{
  "n_layer": 10,
  "d_model": 192,
  "n_experts": 64,
  "d_shared_expert": 0,
  "activation": "squared_relu",
  "router_score": "softmax",
  "normalize_top_k": true,
  "routed_scale": 1.0,
  "init_std_router": 0.0162,
  "lr_router": 0.000799,
  "vocab_size": 10199,
  "norm": "rmsnorm",
  "tie_embeddings": "early",
  "steps": 5726,
  "dataset": "wikipedia_en"
}
Below are experts of layer 3 (counted from 0) of a mixture-of-experts language model. Rows are named down (a neuron's output weights, with its number) and show model dimensions 0-191. Each number is 128 + 24 x the weight over its row's rms, rounded and kept within 0 to 255. Numbers have three digits each.
Before each expert's rows: "comes before" lists some tokens at least twice as common just after its tokens as in all text. This comes from a sample of Wikipedia text that the model never trained on. Tokens count by the router's weight.

# expert 27
comes before: "-", "|", "19", "20", "born", "="
down0:139150082159130132104142112143105131110110129143137141117150138146132136127120136128177124110155056085124088128128119117130115153092125123134139133116165126130119137166114109074114124098109126088135147210168104054109110105079157134174111109162147121092166119117104169103128127145121125116141139102105143138125133120100149148152074144125116078103103160138129127124136128102124088122161093107137160131103103140113135126183158147118108102119139152148095147131120143106124115113105120142108152131119129152146089103162083158115144113156128141107130142154108175151136089149149091121

# expert 13
comes before: " ", " and", " the", " The", " he", " which"
down0:104114143120112128124124126098122118089108117148076120155119075102146113114125148139140082109184065210158141141137146113091124093153161142108069092105097100115112164129153134118109148168110158101141146147073113149138127137097127140131106109166131137121135126111135192082102172087147127121123118159084085124125137164127173129117120127106137144115141156128171095122158109141109160114099149129087096105130122140117151136139118108111131116122130131133146124125124141135082119112120128085140118109145130172143111120097122115112108168117103103107119134126121112145139166114147137094

# expert 32
comes before: " |", "|", " |\n", " he", " is", " was"
down0:091104122149140102130112078147143150116121186106130139104125147108126148106133102139120122082142127164138123144136150154148116140158109127099150157129089140164102113118119133104150120095095113121147112106090152125178135102147135111147168088090131122146073121134114120099147128121153177083115166134154123136138115148139138120170135129146123103137154140142109160111201129118075090125135120127116081141164129149132121135121142125086118096114113121173145104134083137123099118099134122135127071101114147117129132123079111128105098175100106105167108122099059146132132168125137158139

# expert 30
comes before: " the", " to", " a", " in", " by", " on"
down0:147130111132203149106142086152168113118163098102121154149125143119094111135154124139111154138139155161117133129157118101133122134174163143145172148149132098136122132114107139128129136103104153168153116144125121118116103142111109125145110103098161141142129114114199151150169134178160100104123157123174160140150136133106104103167112140112150117116120130159110136107055122135122100087111091096131094112138122154112104131116139139058109194135093147177141112148138126134143136094142126134095141135101123131134171102139153146122130104136096096146094116136120089091142109132111151142

# expert 21
comes before: ",", " (", "\n", "'s", " =\n\n", "\""
down0:139104125129118097135105099115135151113147125136158120118127132099120133119132106139161128091086154115153126109131118149112172110109110116101162174128128138177114085137105131148135135111098120159134105144133187131137108146106145146106114106119105150149126086130106159112137141166131140179162181138072157127117131131127150136100148124136090142156176129099111117106145113101147087178131131140143107122111071065126083089116139092127133109113085157104134133124110095101143128138148099128155101134119080142172109111091140153149172128108168132111150117178103103143103085116129111144

# expert 19
comes before: "|", "-", " Born", " •", " List", " Location"
down0:135135153124110107145119117125138137095129133148168131129102050139130133122099149133143138101093092114170168127188130130152155100109107147105189139109161122117156147137156095082119141129128083103129138121128096133162130122091143112144098114116145111108102099154139160150135156108134121180132134158160113146135116142126160097122103098156164127125155157088125080154117055143126128116095094099128099154118133092143153127131128164110146107173118098155154102133152090130126125142119122143148100166149149107131174132111090130110104097129135140110126126109130125142133186125116080140

# expert 59
comes before: ",", " |", "\n", " (", " and", "'s"
down0:098092128122141085110145084141170136112145138133098159165091140153117113118118118120120147110117168204154127134111149173136144118154098127131124112135081125122127153145078109148162178127076124150080123129105105151117174113128137090114103129094088127162119131132118130182106097127116131127104125129140141145108156125099118128113155120167120110146157112098121146119127095114153190140077119148122124088148110148109161156120125144118141091139109136149112112132122141151147168103132142111130174120128109129129140094159112107131148199101120115138170106118129102184113095141114119110

# expert 49
comes before: ",", " (", "\n", "'s", " and", " was"
down0:150161081141148117146160132111133131130128148114140130128100178117122136121110134134081141165108166144082098117141104137132181176064135162114164099114146091127107160144141153120105112142128111099143131152131098099146121095163152121075139141091137126135118128137091105111125127136164174165094136125168123166154146113130111077142139139163086163157139093125144184106133100102164132146119163101113133132137162122132098145155087139154124088107152168121154121127139120115150153127146109148119120100096160153116122132174158138147099117143098151154134152123129147160162128126131152154

# expert 5
comes before: " |", ",", " (", "\n", "'s", ";"
down0:122136121147121131135158117082133135122101122118148106117139173097105126114115068105118131158149108104111169117111120134111153105125121136123102138097135123158150156117089124107116102126133117120223115131112116118128127132140135107144116179110127099079108126114092160112106116115119136127132148133110111149132190142096116125167156148085130151148121145132135159154102109131124093117164083097123113154142081102125164124141121114143094119161140111169101095086154134101133107219158144134127150103119132123113151166129116128153144118120151171148094170121132140137152074109161130112

# expert 18
comes before: " ", " \"", " —", " -", "00", " +"
down0:081116132105118158128107135148106172151182153144137117155098133155128108162103127137148151126166138145102094163170138160125165130083104119134153090168123119136126121184152088168139157093128095098171115151168103161150129134129133151072126127150151148129121170119112101096109146138140135138112117111106181129157161116115122152137143097146130142113136118176117171100133100105100128143137139086151110083151102105154160150128112106106162132106122087119167135144113090168128160125098099136130142112137120110149101091135122117144156129131116108101101103136142144120141139093121080149

# expert 41
comes before: " the", " a", " by", " in", " to", " on"
down0:122134168165116113154141144112132118127112129118157149150111161087104159154108126122103137137113160115149129139097096155106155080112124126148089135153134172135099113151128096098119118184139151158135098145145158135116131111121134162157110090123128142166116104100100164142132143120065149131186145142121127150117131123133118131176138145146090107128127121145160124105126169103124115168112116137126141123146146155152124112156148120154162113118106126083155131107154100123099160047147127109164120149092144124095108130165116116159141143087111140132065153100119089103104113072146120097

# expert 15
comes before: " of", ",", " in", ".", " and", ".\n\n"
down0:141147133061112101106072119154097162130128113144147124146099132121099153141155128149133136132119108213144146169145130123147163117130118107140175138136095156155051113154129164133130117114110155126114103168143109176121140160148124142110115073080129132140132088114161144096160094130151132104144137145137145155130147140142162136158113131146160116135151116115125140160121141168148159120151148177117138124123115148133130133150111127119098119128131159149096101124159171122116136149073110128150136118133126114123106089152130164135152117088147119115123117129131131081099081138149161181

# expert 62
comes before: "-", "==\n", "\n", "==", " of", "==="
down0:181152134149116134192096152167113134086114138129163093095143122147152105148120095153141089146113127157162129119109139132130144136114108164122133174132110149133123109126110157148099133133087176143117107111121087106131118136160121124103180135144147117145099106150116094142154133174141135121141047120105154144106122133117078116149131098098089120114112161110101161144161126108129132174130166091143204154121140099107147121165106154154127156088125094087148103132124121113132118142096133094135130136171113117130154140101146144132099149103143128109131115125136169107101133145120110119

# expert 51
comes before: " of", " in", ",", " to", ".", " and"
down0:096161162152158148117116161138110118132135109135133158125102089161065124117127143124153127129130132133109157094127164123117146106142067084120156118116117139179142140117112111115191147094167130090121132150141115123131162125104105109123145144143118124127114164098125142110132170128142112095123125096116144092107081151160143106094127121135143108133128107104120198148135142131183105121154157136114141192140154185142150134092169138109129089144108099117125134137086134111121113115055070159106136134121117137136148142160155134136129133151130131127101139125116134112147142152120115072

# expert 39
comes before: ",", " of", " and", ".", " in", ".\n\n"
down0:157132135128130127158099187087131129120119170149129103107141147176128150140155115151105124105122088144134112144150143118112157125089156155137136097083172105119177183148118154075115087151093135172127094137142094123094140114135095148110101129118140120117134112133136134134137119165098111145129126184139166114075099122127147093138141111094122132095068141159119125141110118142145098136107111097158123119128128098086144106143113168124149121141105160119171153142094132116104091171113142142120108146132162135149132161140174123116127109086096127138171130111081142156149120110104138135